Below are experts of layer 3 (counted from 0) of a mixture-of-experts language model. Rows are named router (the router's row for the expert) and show model dimensions 128-255. Each number is 50 + 10 x the weight over its row's rms, rounded and kept within 0 to 99.
After each expert's rows: a language model's description of what the expert responds to. This comes from a sample of Wikipedia text that the model never trained on.

# expert 18
router:51 68 56 54 39 37 50 50 43 39 73 56 25 57 50 49 57 53 49 53 49 49 53 52 56 39 48 58 59 35 60 45 40 52 78 49 51 71 46 46 52 43 53 51 56 35 47 54 56 38 40 53 42 49 57 49 66 46 47 65 61 51 50 44 48 44 47 56 52 41 44 58 54 62 38 38 34 56 50 39 63 16 35 50 64 43 51 47 52 51 40 60 32 33 56 48 37 47 45 42 63 50 32 55 55 70 54 46 49 53 60 54 61 58 63 71 57 47 39 36 75 55 55 38 44 65 66 59
What it handles: Single letter pieces

# expert 62
router:42 58 63 49 55 35 35 48 39 31 58 35 39 68 43 54 47 65 49 56 35 61 67 39 49 53 48 64 44 50 53 60 56 59 50 61 49 58 39 35 53 46 61 53 43 45 53 63 39 40 50 45 45 44 54 37 41 35 48 78 70 64 40 36 52 65 46 60 48 51 50 37 59 48 47 45 38 53 47 47 50 47 51 37 53 40 51 65 51 51 52 49 39 66 57 34 38 49 38 47 69 57 45 53 64 53 53 37 56 60 61 33 57 58 76 82 39 40 47 56 49 41 38 41 58 51 54 70
What it handles: Verbs and prefixes

# expert 34
router:43 47 49 48 43 27 38 34 58 53 65 38 57 52 56 39 66 58 57 81 59 65 40 42 48 49 52 48 59 37 55 56 65 58 62 52 46 54 45 47 54 57 47 57 62 56 44 48 50 46 41 51 60 29 56 36 45 51 48 53 65 38 51 51 51 45 51 61 55 69 45 58 39 49 51 49 40 43 55 46 53 42 46 32 42 52 67 53 77 62 68 60 51 42 63 60 46 39 51 40 40 54 58 81 60 48 55 43 47 66 56 51 59 58 50 56 63 42 20 44 41 48 49 34 39 59 57 65
What it handles: Name/word-ending pieces

# expert 23
router:56 48 56 36 59 42 57 50 57 42 59 36 56 65 60 46 61 59 49 46 44 49 67 44 61 50 28 47 33 59 61 55 55 58 54 56 34 42 44 49 65 62 64 54 49 61 48 46 48 56 56 58 56 53 56 53 51 42 44 70 43 40 46 35 61 62 43 42 69 69 51 51 58 51 54 51 57 50 52 48 65 51 27 56 59 56 48 54 51 61 27 61 41 37 57 58 28 45 41 34 52 52 35 68 57 43 51 58 53 59 49 36 53 64 50 35 41 51 45 62 56 51 45 51 46 63 41 56
What it handles: Preposition for, work words

# expert 32
router:51 67 51 59 36 47 52 50 45 52 47 47 48 59 45 50 52 57 43 70 62 61 59 47 42 64 39 65 50 38 53 59 49 55 50 65 38 43 46 50 50 45 61 66 52 54 48 61 50 32 40 33 47 52 57 38 51 37 61 63 56 72 52 50 54 53 56 60 57 56 78 55 50 53 47 42 47 57 55 44 50 48 53 31 48 67 59 64 62 55 42 47 39 40 39 46 48 40 41 40 63 68 53 48 58 49 57 47 52 54 60 32 60 60 60 69 38 57 50 54 47 59 44 51 47 63 59 54
What it handles: Election percentages, politics

# expert 8
router:40 60 62 75 54 47 37 41 38 50 50 47 33 53 55 44 60 65 48 65 61 52 49 36 49 47 37 51 50 41 51 47 64 46 50 62 64 56 41 44 52 69 68 59 50 45 47 44 40 38 32 35 68 39 52 37 28 35 50 57 66 53 34 45 54 55 58 65 47 58 69 62 54 49 54 40 39 48 62 45 32 33 53 35 50 56 65 49 55 42 49 59 33 37 49 60 46 33 37 44 66 62 54 56 55 65 56 33 62 67 54 41 50 50 45 63 36 51 40 52 44 58 37 44 58 47 65 59
What it handles: Inclusion and emphasis words

# expert 13
router:40 51 52 51 48 45 48 39 44 36 42 49 37 57 64 42 54 50 64 53 47 48 45 37 41 44 57 73 60 57 57 70 41 59 48 69 67 53 42 37 53 46 50 55 66 52 43 48 27 41 43 37 52 64 45 47 54 51 39 49 44 64 45 49 49 42 49 70 70 47 35 22 52 30 37 56 21 60 72 52 38 40 44 49 40 58 56 57 62 37 35 52 40 36 36 67 51 51 56 31 61 58 30 46 44 59 55 46 64 65 56 45 49 43 60 57 45 47 42 35 53 48 50 45 35 57 46 36
What it handles: Mid-word syllables, quotes

# expert 56
router:48 54 54 56 35 48 42 47 59 54 59 45 43 58 55 34 49 47 47 64 51 67 49 42 47 34 35 60 41 54 60 47 40 63 60 62 50 45 54 40 44 67 51 74 43 66 42 59 44 52 32 38 67 44 42 37 59 39 48 56 73 63 55 51 55 56 47 53 44 46 42 59 52 51 39 54 44 46 67 49 44 63 46 34 47 42 54 54 58 58 32 60 39 45 51 46 39 52 50 52 54 57 47 60 65 32 53 44 60 50 66 52 61 54 61 61 51 64 52 57 44 57 76 38 49 49 62 46
What it handles: Pro prefix, pronouns

# expert 60
router:39 60 49 65 45 49 43 40 47 52 65 50 41 61 43 37 44 54 52 59 40 60 59 28 47 35 34 46 46 53 59 66 62 64 44 66 48 48 48 44 70 58 58 46 57 54 49 66 53 41 51 36 53 60 51 39 43 38 62 57 56 68 20 34 77 44 53 56 54 43 52 45 64 57 37 30 26 66 64 51 43 64 38 45 49 49 64 53 53 59 43 61 47 44 35 46 32 35 34 44 56 52 44 55 60 42 45 45 54 65 46 63 57 70 59 49 40 68 32 51 52 66 60 39 31 68 60 57
What it handles: Quantifiers and general words

# expert 4
router:35 60 59 61 30 36 40 41 46 46 46 39 46 50 59 44 70 69 54 59 47 61 64 48 32 64 47 45 51 50 52 61 67 53 57 62 60 51 51 49 55 57 69 64 55 50 43 51 48 40 39 39 49 62 52 34 45 53 46 50 49 36 40 36 65 44 53 57 57 53 51 60 62 58 32 42 48 51 64 49 46 43 22 48 65 57 65 47 55 50 52 67 37 37 44 55 36 38 45 31 50 57 46 55 52 52 41 40 64 65 69 49 62 70 50 65 42 63 44 34 60 66 62 46 50 47 61 50
What it handles: Mid-name syllable pieces

# expert 31
router:48 67 63 62 54 50 45 49 52 36 65 53 33 51 49 55 50 54 52 44 74 55 70 38 38 39 49 47 47 47 51 55 54 65 55 48 29 47 45 48 47 42 52 51 60 49 42 62 42 43 49 43 63 69 45 42 42 52 37 65 69 40 39 46 56 61 50 78 48 59 53 50 43 59 56 36 43 62 62 44 27 55 37 50 61 42 69 48 64 55 39 46 44 30 41 44 51 42 49 45 74 59 44 60 52 50 57 52 58 59 67 49 57 51 56 58 57 46 47 54 51 56 58 33 54 54 60 56
What it handles: Opening quotes, in pieces

# expert 29
router:42 52 60 42 30 34 32 50 39 43 61 37 36 57 54 33 44 51 60 58 69 60 46 39 55 45 35 67 64 22 54 66 58 58 75 63 43 58 44 40 40 46 61 69 65 61 39 41 53 45 53 57 46 58 43 47 43 49 58 59 62 54 33 37 55 38 50 45 61 34 36 40 61 51 54 37 50 67 48 45 66 42 50 46 46 48 42 49 56 57 51 52 44 52 55 59 41 36 52 48 48 56 50 51 52 77 41 39 43 69 52 32 56 65 70 54 40 43 32 58 69 55 55 36 46 52 70 49
What it handles: Mid-word consonant pieces

# expert 3
router:36 51 51 64 36 54 43 52 42 52 59 38 50 64 48 36 53 56 59 70 50 51 67 49 48 59 43 48 60 48 67 55 52 54 50 64 36 57 40 46 56 48 54 56 58 43 36 69 56 35 49 36 47 59 51 37 42 47 49 63 47 73 39 50 57 52 45 61 54 59 53 45 57 42 42 39 56 53 59 49 58 43 52 37 65 52 54 56 48 41 39 51 48 53 52 60 52 39 54 42 56 47 48 61 54 47 43 43 48 60 60 48 57 52 54 59 47 64 36 42 64 55 40 47 63 48 46 65
What it handles: Noun suffix ion

# expert 36
router:40 57 53 77 38 45 50 51 34 35 64 37 45 49 61 49 62 60 50 48 64 56 56 56 48 49 36 57 46 45 63 61 53 64 60 70 50 40 49 31 67 52 62 68 50 47 46 48 40 48 44 39 61 61 58 31 57 43 62 51 39 74 48 45 44 61 56 49 54 68 38 60 55 47 50 35 43 49 52 33 42 40 33 46 62 53 68 50 48 63 44 44 39 38 36 61 55 43 41 51 56 52 37 62 56 68 36 40 45 62 61 60 65 54 54 44 36 69 46 39 63 49 64 40 54 58 51 65
What it handles: Degree signs, adverbs

# expert 12
router:35 42 60 65 43 41 41 45 61 39 32 37 51 47 53 47 46 51 66 68 64 53 45 42 40 60 52 49 53 38 52 48 70 64 36 47 59 46 53 41 72 51 62 55 69 54 36 40 46 49 47 51 57 47 42 54 57 44 75 47 45 69 37 40 52 48 55 40 59 49 57 39 42 52 48 53 42 39 52 28 40 42 60 43 58 47 69 58 52 63 30 48 20 31 47 58 42 42 54 49 57 73 24 59 36 53 46 52 60 60 60 40 47 62 43 48 56 46 56 37 58 44 44 55 47 51 41 59
What it handles: Foreign name fragments

# expert 37
router:50 65 54 56 53 36 52 55 47 43 51 49 51 58 56 47 60 57 65 67 52 68 61 39 33 35 48 48 42 65 53 59 45 55 52 52 52 60 48 52 60 49 61 51 67 57 46 46 45 47 33 37 56 41 56 32 34 46 64 45 66 56 33 49 65 65 62 47 54 49 44 54 42 52 40 43 44 53 70 46 47 47 42 48 51 70 64 58 68 50 53 61 46 35 39 66 47 40 33 44 70 64 47 60 69 45 32 46 56 68 54 23 62 62 49 52 38 46 39 41 55 61 56 49 49 45 49 55
What it handles: Word-final pieces, German

# expert 27
router:36 62 61 56 39 52 54 46 46 49 56 60 38 66 53 37 62 58 59 54 71 48 52 47 39 51 34 40 48 57 47 70 62 59 62 51 48 42 38 48 47 48 54 37 59 40 47 38 35 47 38 44 52 71 53 44 44 36 50 60 57 55 60 49 58 44 62 56 74 66 53 58 45 52 30 41 42 48 62 53 30 56 64 45 50 61 55 57 50 55 48 58 47 50 30 62 39 44 40 48 60 59 50 55 68 42 49 38 53 71 48 52 59 69 67 46 41 66 36 34 63 49 44 29 50 47 64 45
What it handles: th and name middles

# expert 39
router:36 50 65 62 37 34 56 49 49 50 46 52 44 48 54 50 66 57 65 67 41 60 48 47 47 64 44 66 40 70 52 55 54 56 55 63 34 54 42 42 47 51 69 48 54 45 53 63 46 39 45 54 60 49 60 48 47 46 46 53 48 54 44 46 56 52 51 62 63 46 47 50 49 48 39 38 44 63 58 37 36 37 37 43 61 61 69 48 50 65 46 51 35 50 53 65 35 58 30 54 54 51 42 67 63 54 32 55 65 64 59 48 56 62 49 64 46 51 41 46 60 63 56 40 49 48 47 66
What it handles: Even if

# expert 25
router:50 71 59 55 46 46 46 51 37 46 47 55 45 69 55 31 57 60 57 73 40 54 59 33 41 67 36 60 60 51 56 55 43 60 55 60 39 61 50 43 43 48 59 44 48 49 45 69 56 48 48 30 49 50 54 49 58 34 34 63 63 66 45 38 66 51 59 51 43 59 50 61 49 26 44 48 44 50 60 36 60 40 48 44 48 53 58 69 56 46 34 59 47 44 52 61 37 45 50 48 62 55 58 63 75 64 14 38 56 54 59 48 50 53 67 41 38 60 33 36 60 56 63 47 56 55 56 48
What it handles: Ordinals and music nouns

# expert 40
router:47 42 63 59 48 50 56 47 51 48 66 53 49 53 40 40 54 52 52 48 55 60 48 37 47 45 49 48 38 30 58 48 50 56 64 49 39 49 35 38 62 64 44 51 48 62 48 52 45 42 40 54 55 56 58 44 53 45 48 51 54 35 31 39 48 48 58 65 53 42 45 50 50 66 46 52 46 62 62 22 54 49 15 43 60 42 44 52 51 41 47 55 48 44 44 50 50 25 37 41 52 55 53 47 73 77 52 44 50 58 58 68 55 55 65 50 52 47 37 55 49 65 54 40 59 55 60 50
What it handles: The word "as"

# expert 24
router:54 47 51 46 43 38 49 41 27 42 45 39 46 59 68 53 69 58 49 68 44 56 71 41 57 50 48 60 36 47 60 60 51 60 58 47 38 69 43 40 56 56 64 60 63 57 46 42 58 54 39 46 60 53 46 42 62 40 46 63 56 47 48 42 68 69 59 47 60 50 59 51 47 56 38 34 30 56 54 44 55 50 54 35 46 63 64 56 68 61 49 64 52 46 39 52 34 40 42 32 46 67 51 54 71 46 50 38 48 64 62 49 58 71 69 58 59 72 39 52 65 49 53 34 47 51 65 50
What it handles: Capitalized name openings

# expert 2
router:45 57 59 59 50 37 49 47 39 49 61 52 39 55 57 30 61 53 61 59 56 57 68 50 36 61 40 63 55 45 55 44 53 60 61 53 32 57 43 40 56 50 50 68 55 48 34 72 59 44 46 52 53 60 48 40 47 43 53 62 56 46 31 37 54 47 67 69 60 53 49 62 30 36 51 48 36 48 61 51 55 48 39 36 49 60 54 43 66 60 31 63 45 43 52 48 44 24 33 40 49 62 45 51 61 61 43 39 54 50 62 39 61 63 64 59 44 71 51 36 46 63 57 42 44 50 68 61
What it handles: Re- prefix

# expert 59
router:38 52 48 64 50 36 23 55 58 41 42 42 36 56 63 47 50 64 58 43 52 43 65 52 45 50 33 42 52 58 50 59 48 61 51 53 45 55 52 56 54 43 66 49 60 41 47 56 42 32 54 50 73 42 42 50 63 39 58 49 54 66 48 36 73 43 45 55 49 74 46 51 48 53 42 48 47 56 49 47 34 41 44 38 73 65 44 69 52 50 40 51 58 34 49 53 49 48 34 51 63 53 26 49 60 61 46 53 63 60 45 50 57 43 58 43 52 60 55 49 54 71 36 46 61 62 54 47
What it handles: Commas and clause separators

# expert 46
router:46 55 53 62 52 51 49 43 41 52 47 41 23 48 59 42 49 62 86 48 48 52 64 53 29 38 43 63 52 57 53 53 59 60 63 51 22 47 41 46 57 49 61 58 40 54 45 72 60 52 48 45 53 56 41 44 55 46 56 44 62 49 44 36 49 54 53 45 60 63 45 66 49 31 45 47 47 61 49 51 53 34 56 51 47 74 48 51 49 48 45 55 33 45 49 60 38 48 50 35 61 61 21 50 72 73 48 37 44 49 66 50 49 56 56 61 42 56 53 49 75 51 56 33 55 55 65 43
What it handles: Apostrophes and quotes

# expert 6
router:49 56 58 58 34 48 45 47 48 37 47 53 38 53 53 50 64 63 67 59 62 49 69 36 50 50 38 59 44 40 54 53 52 51 72 61 64 50 42 43 50 56 56 57 67 59 47 56 42 38 31 48 51 53 57 36 40 32 63 60 63 60 39 38 49 63 48 68 68 47 47 55 53 55 40 49 38 53 60 41 39 27 40 41 53 44 50 53 53 61 38 48 33 37 36 43 28 41 42 51 64 69 48 60 52 48 50 40 46 49 49 54 59 49 59 66 43 47 45 43 52 47 52 44 54 53 52 51
What it handles: Government and plan words

# expert 14
router:38 61 53 63 54 50 39 53 34 36 55 37 54 55 49 50 43 64 75 61 48 60 49 39 53 56 42 60 44 58 58 65 50 50 56 63 45 61 56 41 59 38 49 61 54 49 48 55 35 46 40 43 63 60 56 49 51 47 39 53 45 54 30 43 55 62 46 37 49 61 55 56 53 51 36 45 44 43 63 49 44 51 48 37 52 60 61 43 49 53 38 53 52 44 36 48 43 39 57 46 69 59 42 60 66 50 57 51 58 67 62 55 56 55 59 55 34 63 55 51 40 54 53 43 55 58 57 54
What it handles: Relative which, word pieces

# expert 16
router:37 37 63 57 40 44 27 49 49 42 47 26 49 52 78 42 51 63 64 50 59 56 70 44 42 47 49 68 47 65 50 54 50 64 61 58 24 52 41 40 55 59 56 60 47 50 41 60 40 46 37 38 52 53 42 38 50 54 50 56 58 65 42 39 62 47 50 48 67 57 59 46 54 60 35 51 32 58 52 43 67 58 44 41 44 51 59 55 61 50 48 59 40 41 56 48 49 42 36 30 52 58 37 60 49 54 55 53 52 64 64 58 61 56 49 54 56 47 38 54 62 59 57 51 59 45 63 62
What it handles: Infobox line breaks

# expert 63
router:49 49 65 46 40 55 47 52 47 37 69 55 43 44 57 36 49 55 60 48 57 55 52 27 46 51 40 46 51 38 67 46 56 55 49 53 43 44 48 36 66 62 50 55 47 69 53 52 50 39 38 30 50 60 63 30 43 34 61 67 43 48 46 32 56 52 43 50 57 53 47 40 54 66 41 37 59 42 66 56 50 51 44 48 51 60 66 58 54 57 43 60 49 39 45 67 38 46 45 31 44 57 55 60 63 45 45 40 84 48 58 62 50 61 47 52 49 61 47 36 60 58 52 34 45 58 52 59
What it handles: Syllable ul

# expert 17
router:36 58 59 61 47 48 42 55 46 45 68 40 43 62 49 32 60 48 50 46 44 55 50 39 34 44 35 57 47 51 61 66 58 57 52 61 72 53 46 42 59 54 66 59 63 58 37 47 41 49 37 39 62 55 54 49 77 50 61 56 60 54 30 49 63 52 44 64 55 59 61 47 64 58 40 50 53 63 46 52 59 28 40 44 57 53 49 44 58 49 54 42 43 50 54 57 55 61 52 38 50 52 36 51 60 56 44 48 60 51 49 65 47 61 46 51 32 43 41 41 62 64 64 54 49 67 52 48
What it handles: Negation and qualifiers

# expert 38
router:52 61 59 50 49 49 34 51 50 55 48 45 44 58 59 48 59 64 45 62 54 63 54 55 58 52 32 60 44 47 55 60 54 54 65 56 39 73 45 40 63 66 66 48 66 54 47 53 41 43 36 51 55 66 65 50 50 33 44 56 57 36 50 41 58 58 45 62 48 70 68 65 58 54 45 40 51 49 55 47 42 48 49 52 50 64 61 54 61 40 45 61 50 38 37 44 55 39 45 41 69 50 36 61 47 50 53 36 44 50 53 38 56 63 53 63 36 62 41 43 47 58 44 53 42 50 65 55
What it handles: Capital letter pieces

# expert 50
router:35 68 59 38 37 41 31 48 32 58 46 30 47 54 69 22 55 54 38 50 60 75 66 49 36 54 50 43 36 56 56 68 54 48 55 54 61 35 54 44 51 56 64 56 48 53 51 47 37 43 35 44 52 47 46 33 62 48 48 50 42 55 51 44 55 40 42 40 53 61 40 37 57 36 48 45 47 41 49 57 44 41 27 58 54 69 65 46 52 72 54 67 47 39 42 51 39 49 45 36 57 52 37 52 66 60 31 50 59 59 55 37 57 64 67 51 55 58 42 56 71 47 52 41 53 48 46 51
What it handles: Digit one, play verbs

# expert 9
router:43 43 55 44 43 31 43 38 37 37 63 45 35 57 59 49 46 54 62 55 52 54 58 46 51 42 31 61 44 55 57 39 56 50 45 53 45 66 43 45 53 62 54 54 71 41 56 50 40 51 23 51 61 50 59 47 56 37 54 68 46 47 53 39 56 43 41 59 50 45 51 40 55 45 42 48 35 57 51 48 57 44 47 50 54 46 70 69 66 63 24 47 55 33 53 69 32 52 56 44 38 51 42 49 56 57 48 46 59 62 61 36 49 62 55 54 36 65 48 40 60 56 44 47 53 48 70 58
What it handles: Adverb suffix ly

# expert 35
router:35 52 61 63 40 43 48 40 47 30 64 44 46 64 52 38 47 54 53 63 60 49 59 53 41 36 37 59 45 47 58 59 68 64 52 56 35 50 55 45 63 57 56 65 49 62 33 50 57 52 53 31 58 63 46 51 44 32 57 49 71 53 43 37 53 55 44 34 52 67 44 55 57 56 34 36 47 64 53 48 60 39 44 45 53 52 48 69 48 47 31 61 50 38 47 63 33 39 35 45 43 57 35 66 67 51 51 38 58 67 65 45 48 60 52 59 42 54 53 52 56 53 60 44 45 56 47 45
What it handles: Word-ending pieces, taxonomy

# expert 55
router:52 57 68 47 54 37 42 36 51 35 75 35 44 59 65 53 56 56 58 55 57 65 56 45 49 52 55 50 55 41 51 53 61 55 69 51 36 42 45 38 53 45 51 52 49 55 49 38 41 42 45 36 57 71 51 37 65 47 39 50 74 51 36 35 53 70 58 58 45 46 57 52 64 53 45 42 42 54 52 42 61 51 47 44 55 55 62 41 59 51 39 54 36 33 57 56 50 41 49 49 41 56 66 61 50 44 41 51 63 42 47 43 52 57 58 54 26 57 47 48 51 45 67 58 68 55 61 55
What it handles: Sentence-opening words in biographies

# expert 15
router:48 46 51 37 37 38 38 48 44 46 65 33 39 52 75 44 56 54 55 48 66 56 48 40 52 47 40 59 57 59 66 53 53 60 67 55 47 43 37 45 68 74 65 55 65 52 35 61 57 31 53 40 54 59 48 51 64 46 60 63 74 67 43 44 63 57 57 58 66 56 80 48 46 47 40 49 45 63 64 39 62 58 41 53 68 59 49 65 65 63 29 65 44 33 50 57 44 38 45 41 52 51 65 58 81 63 45 50 60 47 62 43 63 55 46 63 44 74 44 42 39 55 61 53 42 54 49 58
What it handles: Capital letter pieces

# expert 57
router:40 56 63 48 53 38 42 58 39 39 37 51 47 56 55 41 50 61 58 72 66 55 54 40 47 51 49 61 50 39 57 60 62 57 50 63 50 51 41 34 49 58 48 60 52 47 33 45 40 38 43 53 56 46 49 37 52 52 46 70 53 52 30 39 63 61 47 58 66 61 67 49 47 58 49 36 54 52 53 48 55 30 22 55 52 63 55 49 49 54 31 64 36 51 57 50 46 48 42 45 54 68 45 60 51 67 45 34 60 49 60 50 49 51 48 48 53 62 37 39 53 57 67 40 56 51 61 44
What it handles: Syllable et

# expert 21
router:32 39 54 44 56 43 51 58 38 49 39 51 38 61 55 42 62 78 59 48 52 48 65 54 52 43 53 56 41 50 45 58 53 55 59 55 55 43 27 49 61 40 65 61 62 44 43 39 55 47 47 40 48 56 49 35 41 47 56 54 55 56 46 50 44 49 40 40 53 48 58 50 39 68 48 54 47 56 52 49 33 43 60 33 62 52 69 66 47 57 53 71 62 54 50 54 43 50 50 44 55 66 50 69 59 55 41 30 47 55 67 53 64 54 48 38 52 40 49 56 48 55 53 27 58 63 48 48
What it handles: Suffixes in foreign names

# expert 22
router:48 66 76 50 52 38 44 57 42 47 49 54 57 44 59 41 57 59 58 47 55 50 77 50 51 59 44 50 53 55 58 74 50 66 57 47 44 50 58 46 45 38 56 53 56 63 48 55 40 20 45 43 48 43 54 45 38 29 43 70 50 51 38 27 48 47 47 59 69 44 49 50 53 63 56 47 41 50 54 52 59 56 54 31 46 42 53 45 54 51 39 60 50 47 56 53 37 34 34 31 57 77 37 60 65 44 55 43 58 53 60 50 69 47 50 57 55 54 39 54 39 63 43 57 58 75 50 40
What it handles: Spaces before numbers

# expert 58
router:35 56 55 57 49 45 51 49 51 41 43 55 30 52 76 50 61 56 64 52 40 54 60 42 33 52 50 51 57 46 53 60 73 55 58 61 38 47 40 43 57 49 56 41 55 41 46 37 59 43 52 53 58 52 54 50 63 54 63 53 55 72 57 38 62 46 44 46 84 82 58 58 42 63 53 44 55 56 59 48 49 31 35 47 47 54 61 62 66 60 46 66 49 48 48 53 50 54 32 37 43 54 30 57 62 46 55 51 49 64 59 65 60 61 55 57 42 61 45 48 51 56 47 51 40 52 44 40
What it handles: Semicolon list separators

# expert 28
router:38 65 69 50 34 36 39 49 40 46 51 39 35 66 66 47 51 53 56 60 52 69 67 30 43 40 49 58 54 59 57 42 72 51 72 59 46 49 22 47 51 70 65 69 59 33 33 55 39 47 52 39 55 52 38 39 65 31 46 54 61 60 31 45 57 58 43 54 54 45 51 52 55 48 38 44 50 63 54 44 65 41 57 43 57 44 65 67 57 53 56 59 51 54 66 62 48 38 49 52 69 60 34 59 58 52 39 41 47 67 60 63 51 59 65 53 55 58 43 51 59 64 57 55 51 56 74 40
What it handles: Word-initial A, Indic names

# expert 43
router:42 70 55 60 53 33 41 38 55 45 63 49 35 51 60 40 48 55 64 54 46 55 52 54 56 41 50 62 35 48 47 55 43 47 62 62 58 57 34 43 62 53 54 59 53 48 36 46 56 50 44 48 49 57 47 40 62 37 61 48 59 50 35 48 55 60 43 55 49 58 43 35 49 23 44 42 50 61 62 47 60 45 49 53 48 62 62 72 64 58 48 47 42 48 45 57 35 32 50 43 78 57 36 63 55 57 42 51 68 47 63 36 61 52 65 76 36 59 50 45 45 60 54 36 45 53 50 47
What it handles: Name starts, closing punctuation

# expert 42
router:42 73 58 70 46 40 22 46 40 54 54 41 30 47 49 39 50 63 63 55 55 49 52 39 38 63 39 60 48 39 66 71 61 60 68 52 51 46 49 43 45 50 49 41 49 57 45 47 36 57 50 50 57 39 48 44 59 44 54 59 55 59 43 46 56 44 42 41 45 60 53 35 43 55 38 55 34 53 55 51 53 43 39 53 49 38 54 52 47 48 32 51 56 38 47 59 53 53 30 51 54 54 58 57 44 72 43 51 49 78 56 54 49 50 75 48 40 70 42 49 62 48 70 55 39 47 57 58
What it handles: Digit three and numbers

# expert 5
router:50 39 52 68 35 49 36 47 44 54 48 44 52 58 55 47 55 49 64 56 47 76 73 35 45 52 33 50 54 55 60 74 72 63 64 58 48 43 49 51 45 53 64 64 56 34 44 53 47 42 41 40 49 49 48 41 56 39 60 50 64 54 32 45 48 52 69 63 49 62 46 47 51 54 44 53 38 50 46 52 48 47 56 44 52 67 54 46 49 41 36 50 36 36 52 45 15 37 38 37 43 46 36 45 44 56 33 38 42 70 48 48 51 46 65 52 52 56 53 53 42 55 45 49 63 53 60 54
What it handles: Digits in numbers

# expert 19
router:46 47 44 61 47 49 44 48 32 41 44 32 31 57 61 41 60 55 47 61 39 50 63 49 39 32 32 59 51 40 71 54 64 56 43 55 36 46 41 55 42 67 50 60 54 46 36 43 40 56 36 48 57 62 45 50 55 55 40 52 65 55 34 48 43 36 40 63 57 58 49 41 38 59 49 51 46 47 50 51 32 41 43 48 59 41 48 55 70 47 47 61 47 33 39 57 42 26 31 28 59 64 41 50 46 54 60 40 56 64 67 50 46 67 60 46 54 53 43 49 58 67 40 49 48 53 52 41
What it handles: Digits and name pieces

# expert 30
router:50 59 58 54 56 36 43 46 57 39 56 43 31 64 62 44 47 62 41 45 60 57 66 38 46 53 47 52 42 31 54 68 56 50 47 52 51 58 40 45 53 69 61 54 67 55 35 59 34 48 50 34 61 69 58 43 56 55 49 58 47 40 36 35 63 74 49 81 63 57 40 35 46 34 41 41 45 48 65 48 40 37 41 51 55 60 49 53 54 48 46 44 52 42 45 61 51 42 45 45 60 53 38 48 47 66 32 50 58 61 47 54 58 55 47 58 49 45 35 38 49 69 52 53 46 48 60 48
What it handles: Mid-word syllables, time adverbs

# expert 54
router:45 54 57 61 30 40 39 59 38 45 58 56 52 48 54 41 67 62 49 63 52 63 62 51 31 42 37 40 31 37 55 50 52 59 45 58 66 49 37 37 52 38 49 55 62 29 38 46 60 49 41 53 65 47 49 41 46 45 68 62 53 47 31 42 55 74 44 38 58 62 58 63 57 45 55 41 30 49 66 43 49 31 45 28 62 50 68 63 51 59 45 56 35 41 26 59 46 42 47 49 33 65 31 59 65 46 37 43 57 53 62 27 55 46 56 66 40 61 55 53 63 46 58 50 48 55 59 48
What it handles: Personal names and pronouns

# expert 49
router:43 70 43 62 55 45 35 55 49 41 53 49 39 52 69 50 47 69 47 48 55 47 59 48 47 53 42 49 51 43 60 56 50 71 44 60 54 42 45 54 59 44 65 48 81 55 49 53 35 29 47 45 70 49 41 52 49 36 53 51 47 56 47 46 74 39 61 56 42 66 61 55 60 41 50 51 49 56 52 36 51 45 33 43 61 52 60 62 60 49 43 73 55 33 51 57 45 46 46 44 53 57 36 48 54 65 51 51 70 51 56 58 55 53 50 49 34 66 52 43 55 67 49 52 59 58 68 53
What it handles: Commas